config.yaml
balance_bias: false
router_bias: true
init_std_router: 0.0073
head_dim: 64
rope_fraction: 1.0
init_std_up: 0.0637
lr: 0.012
grad_clip: 2.0
train_tokens: 656700000
dataset: "wikipedia_en"
Below are experts of layer 6 (counted from 0) of a mixture-of-experts language model. Rows are named gate (a neuron's input weights, with its number), up (a neuron's input weights, with its number), down (a neuron's output weights, with its number) and show model dimensions 0-159. Each number is 128 + 24 x the weight over its row's rms, rounded and kept within 0 to 255. Numbers have three digits each.
Before each expert's rows: a language model's description of what the expert responds to. This comes from a sample of Wikipedia text that the model never trained on.

# expert 29
It responds to: Opening syllables of Indian and other Asian personal names and film titles, such as Ka in Kapoor, Na in Nair, Bha, Raja.
gate0:108130120120061127146161129118108141086104127110100102110067135161132113138117080111137146129160115140089074150088135114137138095160166145116119140125112081145120132154123154135096096130114106151173111079123127145111107149080108112121145117158066096115142097112116128127139105133112120141102148066153111135152117190154108146120113106179121140148152116145126127088125119085123098146114146146131152121118124109151132121152137123160127141079177117151115119134130115131159124113146108
up0:152107127133110143137182133143111153140134128153106146132120088152165145165129093118131147118112082154114118124096195114078116083119132125107114137151102118129140086072142102167109079116127103127148085122154135114092153114115117124129131128101096126120134115113115139153116143133158173095092114118108120121122166126155120125126124142109142121179081144138137144159113108088144151119147176116114118102118119178110123120080156162134175119136131107128150063133127132164121109123078122
down0:113113139125099103176138157140158138122069122146137131093127156143118162191123140118122116130126102160123129096125109169137166124134104136106115132127115117173144152136184114139143132111122104124155107113112188097142152099155145126141184101104136118175117158104140143165161094122124148165138143100138105172131145133155079100154139098153132141125101105126161171151143098134127077168085133146102123095142119103118123142174095146120160152106141112149126123118127114157125141149144147

# expert 24
It responds to: Standalone space tokens after a word, usually before a number, unit or term, as in "2nd century BC" or "February 10, 2023".
gate0:120138141165135151161098119113145145084142103126163130108136121133124158112127152116076090131137129134110071108151139099145113121123136135131062149123116171159131146115118121145146175155187154112111127115083092078112128127166114124131206119136115148146150126141126110130156089152139164149137146146081132136156144121127108115095136168179160153137152129104134135160117157125128146146135158150096123111120107149142119115148138144135157101175127152082146108093141108110141156099147105
up0:132114149110119125135129103094152138109182136139202133109146128144130132074100148131140110097152132164132132140134120161148164143146086124140110085149133122122186082103130109112137119138107107140109137120116102134137189118160137126143181102126131147157138144143153099086169079126121136151136093158092168132130118139159122121123126151113110096105134171141124089133152090152122161115140129155142157146115139146135107089125094107164142152109118140111145090147107123158171112171164108
down0:120179110126134140129109127152085137117089094168118117142112133161124128151156156138115149122120142156089124121171150144144127099090121110179154128138126160092072140108121116110142133130102103107138126148131133150128081100107107164066120113156136115101121135076112145154164098140101102120118122196148088132117107160130105154127124098155121126159136089127090159106125106136138154187127116102106123102125166143133107116126141114122105103094165122155115083101083136122115136130094135

# expert 10
It responds to: The word as after role verbs such as served, took over, recognise, plus became, become, was and being in biographies.
gate0:106139131114152103080147114136065189139116107109116148117134118136138100099129109080160125113130102122130091068101135126141128135132088124139159135142126118154090106131101144143132144137165139166150105155118134171131165160086146155117159153134138129140141140119175125097096089126167111097134126099100133150146127133134148133121179080118089139105117101116149108133124128154178132106158126121147120167114109116102087101208109131108141128116141101127119087132100127089127124113120140
up0:179123136123124122177165142119122112139160112134129149152160139103086138154105093138095154135153161154167124167085086110173103138083141142132087119142143097137131127098179123148109103141129115137135157106130161113116097092100118111123089116121145103134151139160099182118145126123110121129098127125152103127115161099142104101117112111127178095137128139113076091116115128156078107123132085164116136127120161103126140104122105135160091169136124121123130140118155170153135117161085104
down0:151084087130124105147145121141120179205151100141108147143116125139123137135111116153155161173144161151146113085110127116132189130128116159138135118090077142162118148132147139141127116096152120149082118126108131120179180114183135143140083127168143079088176108135152098141109125184142118139148095155108149160098143146137132113128095142131113163151095127112123104124133130134133135127136136100149117163094101136158142110157128135171137133129140108142101110137102132127135104125140119

# expert 31
It responds to: Words that introduce a name or examples, such as as (known as), called, named, including, like, often followed by quotes.
gate0:132100145101070162165143188132136130146165122095130141137158136142119118110158113079104111107163103158092151121101112159111081169157087161123113087136117134138160145124122107104117146125137143115090124170149163137116115152139093078088169116120113133155137130181125142153160135136128072166153120127138150122100136143105133100145122150179129104116100128137116140141133133094154115135139127130151154140173099124115150083157107143105157155121126132122127110116112092101097154119159138
up0:172111126136090164165115175112077107136144131123150118157131182086120114159116097138117134106141142126127138109171088106126125159137126112127133111120160086142131139115079104114122162162088084144143137158149093149117166147119121078088151140169134105151127122118131106093123161128128153140133126156107115123104111127130107153178109106147129150149074102122114090151153129117156087112137114162158131173137111114118138151161130137102130109145174101084170111105148109122154124122111141
down0:125121139126110132134094147118102134128134140095131091127157139178136139171151147124145144154160167160119098172110122098143153147149111162110165142096102107113113111174134160131128118084128114112150138178132163112079146150146147160097164121149130094137105156133131129132208158130124131165148113127067124151133150113157160108115130126107138137102140138101128109170146167137133156092143121106158155166148129113091119145178101167114102148159132116107133120141133109148149093151153121

# expert 26
It responds to: Opening parentheses after a word, especially in tables, plus prefixes like con, inter, ex and hyphens or dashes, e.g. Decision (unanimous).
gate0:136166129110163111131103113108114140092132100121124125110160142126141114147165115137134154122103129144138158111096133154124163090120126092094104119094107139122132141122168133143157129133150135140173134165149152120138123113117151157091151144114079143116111125133124146149161103102161168137097119109140122126130121134139141095132169123138154074157165132145151127083133120184126130132165134139102053135158122092151120123131153096092123201093114139113079086129111123115119151144072087
up0:110127149158134121103153094202110120132147150139096105130142084152132110126150143135150148115102108142085151126145111135151154072163092168140133159115074143074102101149111078088133131130140118147118155132111127114082086099139140123115100150106160131112123150123162148124103088096100147142145188110109096123108153124159138121134148118123117111113180083101153104124122155140142136096129157156163147112137158130143131108094137142119137109111111108126128125143150122118178085123141151
down0:157151159126089119114135160136181139158160131137161126155166151124126131089110120097156133115151140168150143120108098128110129141131090102108111104165117134101119125106189176116121122104169155118141168117094156127099100114136112134188147177064117125120069110131090102118150130112097132122115139120157127131150138120109164127147120112125121123078120114101156098119118110079146098102132126119156154108141129165122167125164164139165112150122155149104137122126110143147143100149116156

# expert 23
It responds to: Articles and possessive determiners before a noun phrase, such as the, a, his, its, their, including possessive 's after names.
gate0:128135128105139118108110142135170113151115117138086132132098137116132131111145113124123147134120108168196145108170152134165132158108082092150177152166102097133134167132165133096146160143143140138146161125104115162171108139135103123121142137182150115132148132101143116117145132160127110068141123138127131108095121124147161101162150137123153139141128115132160145153125166136160160135120089127146106140175165146091155159127144134073165112127131151158119117138144083091173181127108125
up0:153145106130115179137106129126114127093145109145144114123156100127124145170120179087122143105147149161110124156091194113081085114124112149126127159145112157139075143166126175091095088108104122123107140142131128146086109112125132116125123138101118124155186109117140154152171123113173146132088111157133147138150142119107122128146156103137120149156114133105191105152138130144114156119100104152120126140144131109124154114131115121103093133108127119113192146099126122073122103170130102
down0:124117110124103138082154143121132150114135121070139142139132143128147134122114125155133088167170116103114169110092096151083111124180172129094074098099132104115129178153084106141137097105159116109101089083131096120152143130156098167161119138140129142142139149107122135119114157090148144171147122114134100136106122169125092120105110097132136114154140152148084170102114106129135135145143151147135164152114118138168116161065114103106139110135125114133132127165101128158115128144129164

# expert 61
It responds to: Spaces, dashes, first digits and superscript markers opening numeric values in infobox fields, such as Weight: 88 kg, 1909–1913, Area^{1}.
gate0:091099118109173114096094163096103147113131140146122132083128134140103112115106137088113077119149119128104168133083162136146082150105162124123146114142119071122102102181133100153114156102114108144142145157107168135104167159079098109142108129100133132141125133118174118111119140129104103142101109114147134125152132161112138097116143129145106133129158133131141139130131111148130073148147137135109116128101095102103158105092146123098163129166109173149158087120183091130168134101138129
up0:151116135149112102115177111136124143111113107106091111130171105140085210101144148133126160106132192119138128172109129096097151087165117106087104102128116151139147094102124142107129133128115109116144132173123163130096117153131155133135132152131148168144109080110122149103092099145143110121182101105117138116110177126159123145151177103128096137142097127128157120117127106117127129154123123122135088155077103138178155094146141145109103106137135137136117151159118108100111111109111136
down0:130142110161103126147137127130111149143080118136098117118115128138109146132105152148151137138099112141141154116153122109109140134117120134067117103099129117123172084129149111161088133110159106100164087130089169140146077098136117155144126143144122136142102169137126114115145104135095130162134152106113130144122109155148087142128158178160129140108118097102190177122101132153107136095117135143128135094100165139093114136078131106183116112154108101123145142144152097077096108071139141

# expert 18
It responds to: First pieces of foreign or scientific words and names, often after a colon in taxonomy lists, such as A-dephaga, Po-lyphaga, ü in Schiffermüller.
gate0:102145106146139120146125124066142120173168114187130136111140134152154154171153157111096115126157120150140137100117122176144133103137088112115138109114116104141093131118190108141153153121130161121119164125079107137088114112133139116147146123168123102128103143102110124119125122158142105128140098179134137085117112137114167115111152119159113162144121135146116159129116164138123142161121095083187145141117111117182139122107148132140176120109129093161161140116109177127113146122177155
up0:119153160129113107144153109106115157140158125147119130149155156155149109175149130131125156185157133154115147148089115126116133189099177106127130103079145131139143155153150148123130113135152135155115125118089120108088102161165111164167114135130165088129089136132159161128150155118128104129131111100124091116090136088116141139155113150127105113144144120121143182118116173133186184178106106107118123152119132144114127115153117156141130126089184152119110119118124148144148121133085149
down0:133144132131101116103148151143138166156093121127146101124158113109124126158151105137136059136110110162114135151057141140129162155137134093130128136140144099109155154130138146137104128118111128119157166118141116102104132133144148166178153153138160082155108152090155139128147159104146137138142083102120104166157136114095154096136092163176152144099121086105176171113151150136116146136153079111096120141131110150107123143133178104128119109119061157128128129118153135133136133146104114

# expert 35
It responds to: Opening quotation marks, parentheses and line breaks that begin quoted phrases, song titles or birth details, such as "the, (born.
gate0:130166114145132150205128116111152130094165139117131110140116130111151150112151079157136099155128131138145105167126137086113133102131141095145121132087161156097120124127135123141087181128117139075151124134108130139115114113167120101112139150165152110096130141124140145114135086124154119100107097109089085116087130145142175108108112114148191149139133171099119138173147087148165124109127151131142129130119146139070150117104147150145159089123104145136144084138098116170121146141132122
up0:128139131154141178189121122119127072106104126142169141142111111129126146166099107110131105124128183114117099136101102082152117100141090111131146114136179149167154154113116131140143117130106158106123138141108105091155111122120121149148138142124154111110124115157140154127106128130134060097096119108097091053102141109128147119150093132130172129170131184137114143147172093141108151126128133137130117121133138166097150112136097134121134132122136130094123075107115165159090153123134098
down0:142137097116126151147123129119123089124106076170133118170128130112115120153126074152131145156140114152115115113165077133160098121139138172140159143122113099155156104101121091108120127129115113108111149119087123137110120147068123138121098113092136119183195103095111106160158151131130131133149136148182111128086142110145126169139128135107101091109149137150167152136103130115119090119133093126137115140156075144134143170087111112140106164098153139112131131157125162119115078124139150

# expert 16
It responds to: Is, was and a, an, the opening a definition or apposition in lead sentences, e.g. "is a species", "the son of".
gate0:156135138148091103106135126104151105153137120064079124112132155108146123149108115115152135112122157117122100127154131169117073115130085141129134133149120138131156112140144136128123110127144126106092099112094128158137120082126108114093134128156157116100116066135120198123126098127124114153159151125082122120125129114123117101106148113163093159153138133091115110124088162096147137137152127144092137126125152121138163171181090115143155145153139116134181092123102151166161117149091081
up0:167118137128126159123142129120101114121133122140141133083162140112100080125130133113124171081107160174144148122151095122151118140108122161141127141125136129101133143148150145110168097144096124141122112149133137184166087140125077117122143135118153144118161066140148110046122125149166127089135157087151122161147120125120112120120136127084134157140119133120096167145117155118099115087110121113114106156091153124094150145123078152121135102145143117100178093108151133147114143141109084
down0:110110118091147103132087161087146160123133126096128142157100090134146159126162113153125101180112162120106136168170143130124115119138133151102126133159170146184135129129066074136118127127140078096106123128104123173104139128161125153123132117133113115075135117116126128128120151089113123153121177126131112089121123140128121116115146109120131144083126123165123124139116147161128183114134136127099104129158118117140159175097123130191107083141114090089146129124110105091093105146108133